Weights of a small mixture-of-experts language model, trained from scratch on English Wikipedia: 119M parameters, 8 picks a token.
Below are experts of layer 8 (counted from 0) of a mixture-of-experts language model. Rows are named router (the router's row for the expert), gate (a neuron's input weights, with its number), up (a neuron's input weights, with its number) and show model dimensions 0-223. Each number is 128 + 32 x the weight over its row's rms, rounded and kept within 0 to 255. Numbers have three digits each.
Before each expert's rows: a language model's description of what the expert responds to. This comes from a sample of Wikipedia text that the model never trained on.

# expert 46
What it handles: Word pieces and ordinal suffixes
router:146085134165097137101155190085137138093082101068123112060189155161142132135086117136062156114154109172111118134164074120149139092124147150133083106153163071112089183120137077112190108106111104117184173160133130185104075147102081148139123134121082122116139100110160167104113106115141153091176085130135158130132152157154102114148128173125131098135172159166106095167147079171057134158084052109135110158109161165133120143089128105103123113115070134164144157109152100140074085196065149188188099117181151087163162066118155097179094173167106143167149130119079175152163156137108110084165092154137085149142105116110136103149103197051154075124058137135137097152097153087103136139155
gate0:096157119142102164190158152102116162122102117089159139114107164154175156168083106149173182136120141088180094159162135103139187122069154197135157104182141123146120138133100163083164070058127110101143162160087151106039147147134133113128101150113117072058094106121213160160105058138165139028160172117150144132145195164107121156126070195089129144126144185108091126159109127117089131174132146141119132158111124098135097157120162161162186146132106105104154134129103154156137114116128106195112073082111142121142094117172119126134127189075113123154108109126127160127114123121137164097102207103128162099216126116140126131100178141122087114103146119104091101096143149149121147088162
up0:084172146165126148181157165110129112094137138120138149141081179143124040105136098127156101119114149079115142192177143142181140142132134155119144115151125105084125212135135185092185121081144119088143119132134142106060167140157156175062139131103140136103126120100195110135142115168119103073128189114114128147141183191143130171108086154084148160153149130101141143158113102099127131155151083095112114115107141091162128097095087140150136200144140116097152165095128148119178183108136119158098095103111145099099057116211075123119148173086133117111088095102065143162112123166165093048114185074116161109139149078112130151131132126112072140113117141126144127155110160201111068110177
gate1:132143116121123167169208125130148152082074107134129107078190105141156088085141094153146162114175179066105122153124121132146095150145101154112154154137120117140062192177122104123164083125118087081149146122152137209138125135119155144174064136202105118114132129101176109155101151141107181096105158178148141129140111114059093097135210132147096128103122108100147069165149101130131145132122080143115120116093167099127103142109110123064099107079058112107133153118138141138150080149114142101102158166098178105107112165136135113185168124128126120213152095101061138107146185112120119069107121139093125177130100122145112129043127156127171157116123088109141131185144141066119092168145
up1:119099090173166091066129154150100096139195193114134118118091114099143137075151196124144160098147129094109149174136156088064081093145135197151104124109098111124145101161157131135165086068160092140094182139104089128148134149107163164144132204138141130116121129119131096132147156059145154141168112127185155160151177131137067134101194148098159139164174160103106164124087174126175119050174177088103090149149052130182165096105133175109190107199109111168117144150129105113156164151068147087122100077123091114100121071157114146093123124142137091133130125149183104147183130054138078117095164086149127121126153112141081114119116120156033145204113167159108105076177123137093083136109
gate2:161163147116096164120064174083176166157084056155105129073116162143194139211103101119105133122138090108101110142107134107146117128142064134141192170098115042142129228108055132177152089140122126222173140136136129086184141123156129137118122182091145134134144091104133115125055098095173146146147039132138129115098143135117093167137120133118141105128145189093119117165156112122113133099065128132123076120081120115135062131069173129095133109113146170068131127078145093185122148120135106149137100156098002075126116107129189189133131120128180130151136137114146178141145103129106133103164147124080099101146094090120114125091078158138101040148080114111160154130105153096181132202082
up2:130147130115148120117067168109174099157085116135134154088093157119120130175130173115123106158121102089154169145099156109114123170152060148098170177083067117112164165158139178191112103137139108211120124119148107105130141106138134115138147190066114150178157154171090063178054169090149092134108074125090141186153113153063118167127191137131128103095148132096090149150085155129137065062087165144105156138130109105101109123097153174104069098182148119096106134127122128144128118113133120152104148141127071092071142111131155168101174095093193125124129096106125157112102093087161094134137143115080159104079144090106064096104097142232076138116099163176147113070152157137144086164086
gate3:074144104128091145176137112084118102071151102139108095144099162131115116156134131114108121075149129179133080175096046178172182130100152160150119119162150125114131186094088124137169124122138157092183159147105137127094065075145175123153149187140119102142077143112212146068118135141140141082149116130093147085103217183129119150143090138156068132108197117124147125119127108163126117155089104133184140100111177159163152145125194139107165133116085184109154121136123127146093045134113065120120167133088112069145118127087097083158119133159113130206117077153143094117106158174146157127136128144147102112122155127134165124072098190051181077171131103116127141122088072098186146115114
up3:175117115150100168057085133143089172123079107137142092122185147105159143155105109187115131142152063111142128083129123063082138119148169085187147116114139094178139131068117089185098097105104114119078138127099160161197130191115092195124058123162107126094126075153096117096108134135151209171141066117151164114084104078182095085171112153154142070148107133179121068126128103101097151129116169188113096161105116149079096171122174116104088108079109123149109087080168121117132211160098171171168088105165116151166160137107169134176061119169103113111130193114163156084162156100107165168177159181154148148161076151152139097110097106197161140145093103131109109166127117172123144179145
gate4:154126092128129157076169146078110154141131079070130073049102120138149100173139136120038207086148121160051111159113095165156135148106092151139152148107128107142132134124113112098154153083122150131160118141112101177105104084202144108127165116183094100122145131072119202134098087145118113108124115135156128095196115141117108135130071132124067094125133148121126112166137106181120143126140100127204097140076192135136089116147134120104117140093133168098128097120160161170122153124104122130102143163104071088170142162074166116111051128143149106166148080164091157090124175164133137140165162120177141154092123100129111124145108175067174061143069093088145142138106127073199119161105
up4:144111157151122114153120164168092146080080126159175152130141107094113115129099111141141085142129052079156126130137091091078183104162198073120138108145124091156060134075137135196159088102099121149104133159129177119182145161086092170190106135092158141100067072177124153122181139046116185160113112139115132095087170080134136117141115106135166127101109123136094092117126086136135155152094131122089148144168063165098119152121162071122110099144094154161134116078169100213178105145110134093164112182196187135113137118138169014201176151155089099142121172149176164124160143130113153110109159157144106092174125172116122138096156114215119171175153072114120138162085089172146131139146
gate5:164171147139135136094192139082163123151114050165153076104131125127126129141105125144191180093128150124135102088112144098179128046095154133147120131152161136162125105095113106112152097111126122088124186200143144146146083141140134130117096101133132090124075126075113129149050111148157228123106108138131134117115089121128104110124158132101076063134130149105093104144106119065111119098157125136137112134045082124141126147141105110108140114092112146095110061141042170206157180157128070104051168141194149102154105083159134069126106181084104115123087119151141093124115159099178111097112137154132081173117173072090167098120061092188114137094084130087086146174126133101100117148133
up5:164087131163116148157116127093095094101145148116086104125127154086207131146130077132113066122133115127109153112137143138105130145075161109144173095131156139131143144079138074136127089159121170089094149165104175113151111124147159140079147170110166099041136059149113118075194150122122047118120150134088187140095133182139069142175079131143124135101092096153147109115173131148143164132081174148120138075162170135191159123055143167165134120081100124101135098121156127108090135125090205153158100129131112109179166099084181155153086064116084089133148165123141195102184094204110130103153162173138111097201124158159143191175151095146182158146093118128125138164125087118146157145096
gate6:135121069155109090123144134105124183100054132129120074126149149110168051133145140147128165132162098147099125139087154072133161134131088140102113126171185141142137171074044132092205069099144077133105110153144161136112047164159132105120080161128111117060204134138111161005187083158159179110083134143181119117118184132157088119087111136122113141165134115136154095177167116129110136129114127124134106168119164102103106126095135121112128084059070130100155130159086135093113126184115119146168159108132118139130112113148162095167120168139105122185157173142128144139169143140107127175079120088173106124151183107143152099120078122160173100127134123162075153107099109067108053176143
up6:150101140163124194128138155141099154072150079098185107091113138104139186166105077155135149090156115111111108168198088125157129102081177157126161069109098120173112127081137071165056131137116189093167117117095132150105116128068080186111140111128148114150080101103152107186073142115162128083179083143114211140132152090131110118165142117158084076061125188136130114143112150087143160175098127148137127120102105165136099173154163096140106137126173171176118079130174105189081091121113107167115115144166113084125162078084183130144105121116106169117175057092135172074142164184152152141184186173105134182159066166159167144118128129106171103158160123093122084171126111133162186085119
gate7:190124142154121225095133100103176105126114147134163201103125147125122199135113129136101135102118093097135152196098161103123126095131140147120135128177095067162187143128099153179139106075083112114123137087104074092085153155168154130095140165140084120160134130061155104141114135120172150138141099140136127135133115120125097076149159096167095065105080091115147128103129076170077139161109160161178113131165103142122134073142132131112163131111126117127138121100167077065067086131132160159096045143136113134144161133153133112121101148151117147153064137144116156134101134210157189172156156140198101195094159149149138129160135130111162108091094149137143188149145103130108121159116
up7:103091066130126089155119149189140113132071147108135104104191076134164108220096091125152101122131135166100173091136101144161143093080142088153166109103114201180075102115179108099108168111121173088148101143120170081132134153185110162184098160168141064146147132197139160123101138173139154159162069119134155160114116130124104115179093164172121103139155156146155111164126160177151147155119160154172096134151133115114105194093087163126135055094089132153083107158110140126151103198173078115124073129121119130127156143162197106105111107138149073109177121126108157120159116081115128147133141090116136164102070102101122124074075141151138003093099108142129121157069164111160145128138
gate8:116119131120124127153158133115179196163116104146135114101111180125132136126142153116126164127104167104152119146137064182102187122165056124159235143113164131106066118109102090189161117149122172095157209158154127111113170150211132114137111158109076083103106119082158094120139073082166183072255102132094113116112138111195133134161160163112157126103139202138133108195176155129090088107110127112175104131146152177091140099132103139104155162135089150171109146095118148159156084078113110159080118172120059056155141141106103101111129178130139126133095110139158149119133171106132107116142177112115135158165147134118108119120099119117122111123136122141141054146172133081158168124153
up8:141168108075109129126151125118103100152116144065173121149168099099165126148133108117133135147148082064156175119140103071133088149091139192082070100144136113147148099132151129084099136080175105150071083117062125095149106094084121109134118101135147146158133138162125146116122112189097106187039151113146158141135107081070102133097059129113102156127152067119130137070089121118188185113157136153118187106127116114175092131144172071173108117094118122085135079106112099111109165177113105104193107067114156194110137097129138106162099062144128121115147147141106100106111100199103173169196127116182130089143099129168162190125127133093165145134126142093085146051093109160183111131125
gate9:168099102115085152075134150138132152099099142107144037092113127104156175147101100155101108083159119156121117181153073114161147120065133149143138108187122110157135135116100136145131122087067139126165142100098200118089099145161084154179087135156104114096116140106146158121077096139108136094159092133160200102152197151150088106188139180139106097081184117159124114170142111161109146159131161123205131174112162164136072156130144099078113129075092148129172123047113094166097074150072106152152070148159102113129134091105182127196099157105128149105165125117131191067141152138106137144129127158139090133127112126102127144076090160135164093166125094096091138141114091126143151112129
up9:114169120154105183116153149075063124111123084152105128112160150153165108132133145151153178132159078151166083086093117108134156076186179151183120128116197104161108164112156133165176101089117172096145144181165124173129130184078185171140096121152165091098134080102132142090158105115178168140108130156157125150086076084149128067145072094157162114188088173130149090129147137085140151153090099175083072122119111123147160102164129097167107122134083149110082099143191142105141165157182171141115117086100127119177161166160134091096087100160078091163138164144102079142134149146078146123160131162145137132140108157184165082139132092140169084078129146171150105157077094114131167163171
gate10:152134123128058115098067115115095151127134126125143191108110114097103110171163127139156115102092134125104113162109126165137129058139111168116131069157175107107111158101113103162173102081110166136151064126104188122139133162071081161174033134082108122100145137062170115102103093062124153149216162097117114121132128112099174141103116161093134124081146129156136116107136155145083152156125146092099130151110215109106124101109104129135054080135102085184159170101123113201116122150193138135194054162133159113172109088133129101154110104140107133155144141184132136187190134184162099146094100115123106131159147171140190106100155133171154112148099154164139114185137109188103163077146
up10:095185090130090108166103104149108095122110143152134083120088181081133070131122134129050077165165154075106112110168138085090165116117130137133146117147115144082161130156138120166086141152125156115174147127116113087118085124153117076143095089185180161124162108166100107158181115145163097164139116166059123118093139111169109132123132126179126111147125117152185123152161096172175097106077182162159057111131127139191161134125134137120174139122189109145067157131148083113141129166131130115058123172053108120123161107098113182155157193114143141147137143163088109098113141110135139143126162183181138083133128160151120152071129104165148143157173109099093095105082129123168150165116
gate11:154148052154096188169159082083102126065095121055087066083166140133158148160165116149122142069133146133138168053195070120141142126114116160119160077115111123130120163063093143132124053084139125041179141123105113081115146098120140097138123174204145119128109133116119165114113151141154120061100089099136153176122185118160106141136086158157084129133180064133137062167145059109132124137111124184159076122124141130167126129078116128130123056118116153149145140099117103165136135115110103188120137134180088090162124108118126092167104146139156159148137201172112128157184145133128122131144174128099121154139108145122100154131138191125151117143167122137162164130135130097068163129195
up11:091122103136174117158142095099168085139120176069104116119161076128161110120182109090125106115100178101133178046162150168107126153096082160085109143123085155080168165113164139102118092123156107113146078119115085088102163086127169097097161143108144171171116143140082111124129164129104060145115130073103115175162154164101100176082096150124175165132112106078067157103151113113137067105202132097107114070170095092128121142067104158151178083151136089124100179148091111090155115074158085145102164164142125105104068087145070106119177140136179126130090182133082120180144079080153053091125147082089152133105122117136095185167121139143108131121148192136129120070121174108121114130111
gate12:113119147112125131137097106181156103074146127140124137076165120101099118154089153134129128121136119066114116092117115116119144117131123152158153135111111144083082189114143125172101105118116166129170136084156096207159166140144141162189077162156125093096143116119174133032101090131129183143134125108110176100151199169152127143099155127139194054164164162135186100157189067169125124163123124153103104157162173133108141137106111132113142120104103169155128104142100131106170160102099143166096139091166107109139124156166133155164140172132162145135141167044119216097133141105137145140146165176144128119208130191143121139090106117135154119110104119144090120129187075171065160155207
up12:125098107110169107156095135175141084101158142130088149068130103102145109115114168126147098141115180060158139086125147111097093109128077154119113165101094102054117158170119123117114122190159106158094119175154111188141125137169158161180125111114109128125162127145140065071145062120112133131166172112078135159184124219170122141075138143143205134178107135113182163130127105100118098122142097143087138101132184120128165084136108162156197137148144104123108131165065143114185187100093182182096140106084103132120123110112145153124182149066138114167082133105120208106098113136140127088115128151130132097185138156148119129119147110148114182085053170137135125075157176185071116124172
gate13:157130140174130062103108131140116113126091147141145063111086104124121148097121140140099154159138126138219112073156148121134156113142134132137143133155142104113135119120135100178108092128165089146159146135084076126110098093161143098127136093106141112070136093126145148096132131121147111108238102170150147081072114109134178148154136104138167124146155194176112123114133129229102133189100128144117150127125111182082138128127112086123137122105106159125085143107124131118143057169085113156100138056131099105119144118135102155157139167124119130143104113198157134147110124128057147075098097113140084138093145109151109120151118117074104115111167092089166157076105171111090159140086
up13:140093156144147043109088115138135114151161168148113078109134098132113151110130149132082138156102101155211118147161126136144135157149128138111128152158128086063126131118169076149117134133160113138151128133129063114114138113148195070106105116074145123106178121139174188080185059167138100136193110162108135099091093113147193132131111063126176157099157168173143139069131121213129100168126134088113134124123128142059170106082039118130169089115093125127098148117103129142187058140101152134072170085104129142122144114164126141118155153110125138118090134133104106163141123125084146088112079088149103111090148078123105142138132119112143135089179099085159136087124190121079163127060
gate14:115143111176093141150123167060098169103124115119133086081168149156157076121087164155121152125124152143140129142178141131129107125116197132148131127176154103095151136080165086121136116090149155096068109162114196139139056198141154210220138088126203123115198082170150157105141154153188151142141096123206185108127143101151086156176127113194138120195114131149165110154135130095122089174109137112133136101145120144095124158113105159128089112127139077194110091159173079135157091176084138120084110116163163067159186139061136099112111126084084140085169123096088132159142144198119106117114114146143108130148104094126112112114120162161144144097121112120057094103104152113165126145113
up14:127122205062165127061087185130124043079111120154110138130124100137130150126095165142133151134189126099090128152148123131145125097057173132118099151098081178129117144120139198068127114096107113144090158119161132164155112153115140108087131123069145092144153153142059188149138126157143121169072157132103144128126133104137148087135162154145123047106088101092119111146188077145128121056126098122026122157081110089123166137100150133070132126123111183075150156088104088124129199104118134111088143119128162143106172168113179084072092123197226099114147088137170132150112109113120126111159125060137093122155171130143131120133119138102131119189106110053119147171166125103130139135120
gate15:134139107189124106120109132108139150128121139153155134110150137141128123156093109121196195154123062099124124115104106157159160091108112101146142105084151116125132214139084095119088100111116160093120105160092114125110084125119105126129055067112138144150162172093145129144063087165136173088181050131138123145141093119130121150166139115109077128119150139096154119115233103160139153167122072126130113142097173130082140142131161167099079112082064098108172118148171153119123163142123165122128115118107173140143129121161114092122092159172077136085132095204186116099169128135129151125145134197154147152143157156099084146104118148078158078163156151126159127167124146124092153071213
up15:112135150189131105131164077080154118138175119188123204128147109153092115120141161111180152154085116100159171107101160145171143120136149110128125137053103127084144170151124082099095147145131155125110081151137109103098081105124142060085102064129138153175179155076088139120097099146106151130161073121180117166165078140110074145139222130110117134147121143055119131084180126138153133130123088089144123155151154100050144132086136174119094179097047089111149127163130160155095160103133189111135151108100173181087078117164083147126106155184134140095107105170113078145157117138168087103088107158140162134097162104067056133161128146122116129097127132160184144143135186135082115044173
gate16:122135079122119132147116170090098178095148159116138131144173114140152177098100140133111118089110043124130157090086131142163141098150104067121128134117125143135161174091124131129143135144123085140118107134116110117100113135124136125117160126143155152124082120088194165103085119019161129158151100140176090119141181145139096125191128136149120149184132137132125124136139113100105145238149066202111116163110104094133128126068155120097055128132158147107167141090189118108061134135111141148210084164137102118121121126068154092180126237113085166152153074144121134130101139106087160076138114119137166204123111158106161135131121113038101105097070121140111103087168077090161105173113
up16:129124087121142155114132146129133118149117175095112131143161088159139140100115104101127113068112131149184172063108200171149141086145060076109091127119137069151120097166152144153137141156109129109132105105179148083139150101199192093100084138071088116127086178063118158136101116067111102134095144102130098133155150140096174122118130130141137155089105113121082147073059082091148109116170151209134122151122130072110085166085145121179104141143135088076137207107152145103135101125128142180175147166093127164087072144113139106174114172134117076193069106155124107114117093080146163057094101128125177181105120158091156085125119106110077110103053129159138113106168094126144142064164
gate17:167145094151092161085147129134139123097095066092139086105166138080165185154067087162080142102164100137119090108114084143143166122099153121167152114165155125140094168098091143155155109127069157082170137166126146162098120120140102172121116115175134080063145077104135158093093096130167162110137105189167159078101185087147082096180111163160111089157160144143154069145163142127104144188103157135158094146119147218128132159133147084103115137092129199175142133094150103142091137167109145142131089108145087106143145093110159116181110127150110149165153125088088146101161181176111172123162134183177121147145085147145144100065123117113172076144101102095059112146107042115130158164175
up17:178150080168073103157113147183094205136113080151146077076157170092082106141159103087137124119141111140068055140076096122118118131151105146150112138172183104122132080092118103178151076072135147113123147140077103118120120162149102141174083138144117101172089118161140119110089141156147144117192199104079173169104151118156148095155106132156034126170079145162191090119142138190128096148109136141167090125085196117141168139189144126118123156097118082092158091116104070121150125125169172116180155094138150141130114116134185093121097129120132116153094125119134102146152142116131101142115126160124098126148088122146142106087174122149135057088063179186136120125103102083176130128148
gate18:199084107157154149094123114129193101108098145055154117129209073140121113128173176081071114106139127084101190129179107138161156135118139162133069137150157134103106171125134102135114099130117126141142069143138109147079115124152175183182121120154152158188147086105167152074151125124163154152178076120160152166115140134112127077117124138096145062124126125106123135151171124201103120157127048126103116166110174150144134110160122146101112130138024173096123111138113071135116122123057136156128110092040075077135108081152131038124126148149118155155087082098124172161141122111141124094140135117148123186126165123069105053138133125078100095146063172135128122100076165183165169177198
up18:110124155080123141131103153120061115095128106166096141113048168077128126175089114206173161147115120147144046129155169123129136154135104083154210148135127115157106087152127123152150184126145121094093181140086148128155118126155087117072134126131119093055089138135097123155097195109112156094078162140105141074101160108155128174151089136159111176121149142124133115096118117102112183084096234127147119107114108110127143151120127124161135149075198109127124153145135188103133152150194104138132125131201159180134134160108121219121080152114116106125185169123157117074152118137129166199118154147117156107160151130185132176071083123159146135131187036091097160162158081102122116083125
gate19:202095161203140125110133162118108148111116133125151109104176135110215126137075089159119179127138104104083097142115096067120117129087204065157138160216107091158083167078089092146164119127135101037126160173137168104088075112181134151115135155119111091059147134099156133095117115166155143064181113185181166122096119128103137136171060143149156088151197080152117096133198098111130147164093190124157096109011206125120107111107122097118168185134104149129124132056128099198116125100096126201127122123100100118091118124146172053126099156167075090172102128148128122134175130134069179146109090114169117122155096156191132098142159132109132064125129091141116157177131123105228112141146
up19:138170092089099152101180114159131164056097080159171113117142130088124142162110140101104118137145137139086103190155146121181172127119157148186133053092162133150129127113103159167071102128099148085152137161073161149100117145144117120133127139174128087158081078143167184109125156091135164125142121116120136115075175110187106133147155169157111115101143125154170083213121136172181149135099100190183103152100140108146097168121206118084117141088098137111122126100171138146134091152139135122139098133116112126165137127059176122181108133133153157150125142111109178078120195148156168199174132171136140173145070118169139147038078169127213073116123111108107113155131109131160163196116
gate20:083132162137120141150119084104125103110135129121102177100141180106141121119119120083121086131154118131220184145130161088111167086117134113150120163113106147089065191065142165127103095137099157119151128095147078162138093156151113086129109110159105125137129143145142135135116187162098084148168146197095144112086162064087141138127205103099179093167103093137084136166127092185026072174121151128060125173129178141066112117093093127178135119068093089064119081135092126105098164127163141120133087149083173099128126144194084118100120166107164085161112190165127088151131141086102108151075165112111138115191127084130093162108116186168209115169127099130140090144145099114135161158078
up20:126192103097133125108113193119127184102110120126143133149097163127112138113123176131109143130095127108052109159132110127122114185141084163159151126144170094112150112170117097173178118138123060109085120166081155161100128203111124194120151174107155164132084106076153113116147092098175183142154085067175064154182144162163138115136082126118096159140190164183137108106094138135188148113112076138180114142091091148126180174173180147085148172195183160217110158074169136141174098091111125124109154147158064132130147125099187064135113109093150118142077124106178143117122136193146154136158112141133195136067166197159127081114160106099070168124081168119125180112102137144135135121181
gate21:110128138138088116120164146119127201100128053088142130103211175091139159117104136147073137090195149129090081069102080139152181083165147138135126148129185096199131195139145110159140099135114137136164218146103144211077101071120079124116091127126140138054104109072184136103127079126163189117128081105171193133156132129167116114175104093187169144149146110112111084187121155122116155125155098167131088098117171094145115092134157108123136103114104128164136128165136095114149131152120134116109152148132138103107149098113108078133107101110157092142135126141085132145110152171122161122187120161137133150148140180182133160152093142096173103137075170087090030104066105154142114121150
up21:177156104133092164100146133091085125118135145170136087133135113135156154184109092166160142117138073172125111185161133101120138126074157139191150085149149116119108094086084100148146112136126163098107106135138172119124117184088112181101102103127145111131149111134092150142104137123157124129172103169168140073094149115096087090146114159125056096103141138159182099118175104128109144138086164105163133166089133186103108178127146138116094123107126153122170063067176111182095105137110088153126095097169070128179176138112159169155102130148069166104142185146180124063189168153099157188127156149136111115163079155151167086065134140142142106170159072143124183174184091103155166157131
gate22:121125159136138088114160133103090122085139150141096131118075116135164112118111114128068123104135159113155120160158040126134166107127152169151143164144155140158082161098093093130140113073140156125170133166109143112114142224100096128104139248208173106113196140105094125148176110100127091081153111161133207125128156131158114156126131197105182158178172145179175130170115081143101155093123140110093111157090183146044143168129154117170151108153122134150203131089152147142138150125168199125198143072144107187170170154147081097100150141207128172202163093107074129145143100127085136103116168091081104123150094119106187152131147102115145091066111089144083127163162183107158149093174
up22:160128125120064160127134135121146099073092110166164107103158166068110116146152118176167173156111091120084070165084154134139111113082166120125112142141105076132079127088142089105105095136130119099140187109101079134128118109180123123175091094082154101122123093098153144074127123198179120128120135120138101132154152121105117072144086143141070159147136141116078113110094086112125096160123140141149074097108103145173109078133096086092086105090171121140059108167157113171056095161148104138125147164128137061129144145059161138187102180128138159109110097104150174117131188151115142203152136154172142153059120168155128129100088203125137089197106148146120107120105117138086103193117
gate23:111085116106157125098190122139093105117152097057182111096163153130143158139090132105150106088147123090164164172124130141149133105112123152119086146113120110081125133105139127113096111081150112114149090109091058208107128145062111134150130179112164171169120099106207130105147125160166104126155112120169148171121210114156067114123119170098121089179164139164121138146076141133132089118096109116170134124096155100153148091129161167092158096181088181134148158138069100121129142133129151130143153155129172142049125130184127156181128155140123141143185069165119165141157140137167103106149082195112118149138152109088182183157144150082094107117099136026109087108029156154098126093168
up23:081097126115175058137154110156112123150168121085171120103125101128152184137113176108124127110143110127187130163157150138113153057114077139097048148117124112094132127143183165088123071078164106144110121074080044167118132137080126132136156158104129147175077136118127101141120145146147073119123132116139139211136187148144129164117128156060136107151148146128093137136101136146127062116088116103137117098161127076154136082144148166108154120178064157131123170140072117104140120123144140156161134130142156154093113092133151133158154183119139153143114074112069167157119112141197093069154109200095157171125141112116144176114136182097084129122123185086147042104091156129093096114127
gate24:086140124096087102182093164149111139161122116126094120100251120090161101126066095131140198121156121083130109135128146112161058154099134172139154133117163086128161150133166099154112159153168181113062112122145154089150097179189123101163142144119120106109117149165135097128021143158063151090138122205141131172138144149201152126133142208132155085099157117126182108132125135121093157179204156114137130162128112134123170168111099107078133114137142137105107132108164116171127073087162166131153108121154118145138110092135151097134120157098096104130077168085129096120139107089143141110140151087103104150120150117125186073116075100149116137167141089141121161094074174158121106160148
up24:187134136137163162074152108135169120129125130127135129127079167145119129139146180139127139130122120196120162112131126096131139111123149111124096081089113176160067130087084192094103062075115089151190148111093122159130155076089094138072115073162139101186124165139143221136195104159126116153120124110124106029078098080068132125193087088150131134172097137118082103170110136181185097110123136153117117158150098169153101106083131145160132120063096111142161136133080114092138145139112060126140100161109150127182131141086087125144073083140132180106138125184135099109152162217127131149159171197175129176152110181158124172142153133104176120108138176120076095140154066095149121157114
gate25:129133104185156114071153153072136179123064086053142055156151160104108136125109088113158092113147108111131111182109107116148169156101155139141119108156136120149126168102111131187133104116131105062135132146074146196095078138103129225120092168119091136120081147154143181096106124109148144133137184178119161156143161171132137136153123110097044087144171156188146078098172031126150112133098144117118108170098165185188098167120135138140123108125095184097181090098160070146097114127107098106099134155153118078149089171123192175132072127210110110156118138147123130117154164140051123148195169114137075157150160169130162074135111090116128127189119065118112081125117117103164134088155
up25:179132112117083153121158063136138101085125080139080093094112117138149155147118154103162171144115150110114139106151133146131073076101114129163134067121130075171135170099106099115149112159095164202096119113136137115110091139112074092161153038175169113089092138104122151168170138147155100115161077108164119104093141117126054125140121154171126114143135099108157077137152239144120167154125109127157122177155103139106156114139178105132088119097098070144116123082146149126160109148152148144124110117106122104181192111077124094160096153096085161139167185125132178119134162155173164152123143199157146151150094121177132136108118181136181082087125135114124168220095060106142192138106
gate26:141086126182161177148090182189122103081093139161105148100202128193152147121067086155093095141143122113121133130161189178107150112170115173156097141122124112122173098122176098127100170176113138125101158155171129214117089149158068162146139127107121134167092107102134085101121153145132162152116139130148121148181147127156166107161114158098127062151104099161096127105189067137054081176093107152169134149048090157092181103100114116087134136137054173151055110130092125077119138169110195114142106141119127090133173129114137159136092187088082121171124203128154080114121149119112127104158116138091061118113139161200094141170121151124171143140161178088146144101158141137078223088155
up26:111080124114146159134107148195067106043135132147133140094160094174168127113062124107106110122150093154161157125134168202058092119167115146122092131145092124086148124134175080127116173201109142167103143113126101181130070129159082129131107141125151120135135126126137094102159123149104118147115165091119084131197112125098158138133166200082171095189122058175070136102191094143095062138108069171097128113066114140098164117130139111146148155156125158189072137143112142102146156166120213115207136143133149099140127130124105118153120176088077088151102164163136090087101135108108101102121095148102159162137116151214124149183067139070175127117118145064157187107145171155071188084132
gate27:160144094151109170115160112109150134105138092106132085157166238101099121151105115111130152072176089089066076149169131053123168077134209098132116124116183143122177171118136108139157160093107102133168184159088130137153120179153133147116106135158098143066137153099105123121076117141137170096185146156141123068121139078151107145157132121148107163118094134138126114189171155191170168148070177150149088123090155105188093127123179122070100110097124147120153136124151167106085149130100160123149141188109167102168180152095180137170070142229087132107121124091199146102164120100130139148092138138143148145094109112158109135121099154104111107169128136123113192171088107104110144136143
up27:120132105104166123156098096141161121134179146124116116180162154134068073120100178078169101165171140055123091143137154063083160117179161099102089160085122173089180118168179153114123161119184057154114134132130070144197164175144158124146135113125148174100181158132114085131096155155095137153125128107089125141140097104104111173146175098127132171087091123114095164153132179199141136088139164123090138102159145093173120116122111144096129127140134116129107169146107192055141141147115182095106173165107189140132165140155187111086106096146145106069074161088172173126117075074118100128068131103127119101087130098092068160162107147132079135094130118121160159115117155146084120153117
gate28:116136136120124144126148136100208109148130126119188131167106179143091126086088127135123171145114031151064134087124126123108124146154129086122214122136127099135141117083131066130185070152097133101135161114120093136128125077152125168100149143120129158132162141119071138137164143149144114096177149121203130120160097184166116164214177149082146096219129144111149119158186119103127122136089106161166097163075173170174134108114084126126179085148115138084129143153157150071130142129068109090149128089155089120189143105111131094057185136112121100111118084158174116167172137131085123088162169117124060158056119149180133094144117120070130128135111155127143117100178134105114071245145
up28:123099124158113156134125161166041161098127127123072090093130161105160131114181136122102121111097185121175099173116131129161096121088122187138107163130129151119153129126116201178081170122113123138119147166135169142108066183106116076143109144131136090132107079106162174140130108102147142144061122159088173149084145045119138097073100101146109157051133128160114129103086108124133120098165180147088164077134107121101106172169186108130102139094122161166116126116132109202130148133188086127118161193102174122101117168137155162187079129176146122150174163100103130079118119127178151156081052156149217118199153063085136183087135107180138130143118090122128125169101093131122163004071
gate29:146143175140165117098128131104118143150100124125131144093104067169093088151113170117053105064145106131147110092077145116143106164145142056157198158154119187117124180184131178125106149136042143134113136166173109196214081128128104068121137196091101187134103111090147147172084135078144111148122136136072143125113159157130146156124112099099199161123132126148141143133145118107091113190128096181108105157100088100151157150160132135093193140135136125137076150119080142062122146138128143174165123112109136194137094104152112071122079155166080105131174207117139163186129103076050127095098048130111117135120166075139123070117135135092121122123114130187136114177089175171096137148139
up29:159179184141138077096101141083167187127090143122129151096147129191100098151109139152044114097183142161154069065054130158104094148181124084136187135171115156122071141179102150146157115113052138135136093137151118175171104114113096099113115182100125151121136111113170105154120142088119081128172121131120158121133117155094169111082118105128184184126152102099069115155188105099130099163147111145098119173135118105143096130157116131088195104127185137106125157160127180074084128160124142209183141127103104181128102110115096105101101156168103120170169186105107165184136142102065171072100085095085176150120173103174128059092115134121127144166059156164118107129103213183101122149130
gate30:117175141147092141159179155168125182111112102044173094100108113154149133106129154166107123089116109104162120131142101103158130088117105143144163096184158127188128169134074133192117118121137090101117182123131161195099100060150112182218147163136117151133109094119134147076164110179135157085131120154153126166174164180184100132160137094179113131167132163129120096129143119124146135123074134119116122132115105088155124190184165123094167150127137184106094124128162121195111134142079159141129113066143082114141115113109138106130148161139120140181146126102092195111123153115128140102144113122105168145141114151180163147106146138164107085098068128168144152158121159106125115186146
up30:100110165143148087174133156160158126166128171084152106177105112167101099059155175119151107118094143082201153133137102132141078134186118117129125155165145137120117109156150132153120110103183067172134136107162099158112126093144121179184151123089129165156145114160156130091170145128106112137108142143127042147175109133162132140093156067128185130200170149113066175114090149126137083097102110081080175123170095069150148136163097150122182110176112122141109181168102168178189114152118167138114160081117113165118113151141137096108171171137146095187139095104038134165114102085151109076147142132086180134142151118099095155154133091181095152094122189172145146090098145129112089155125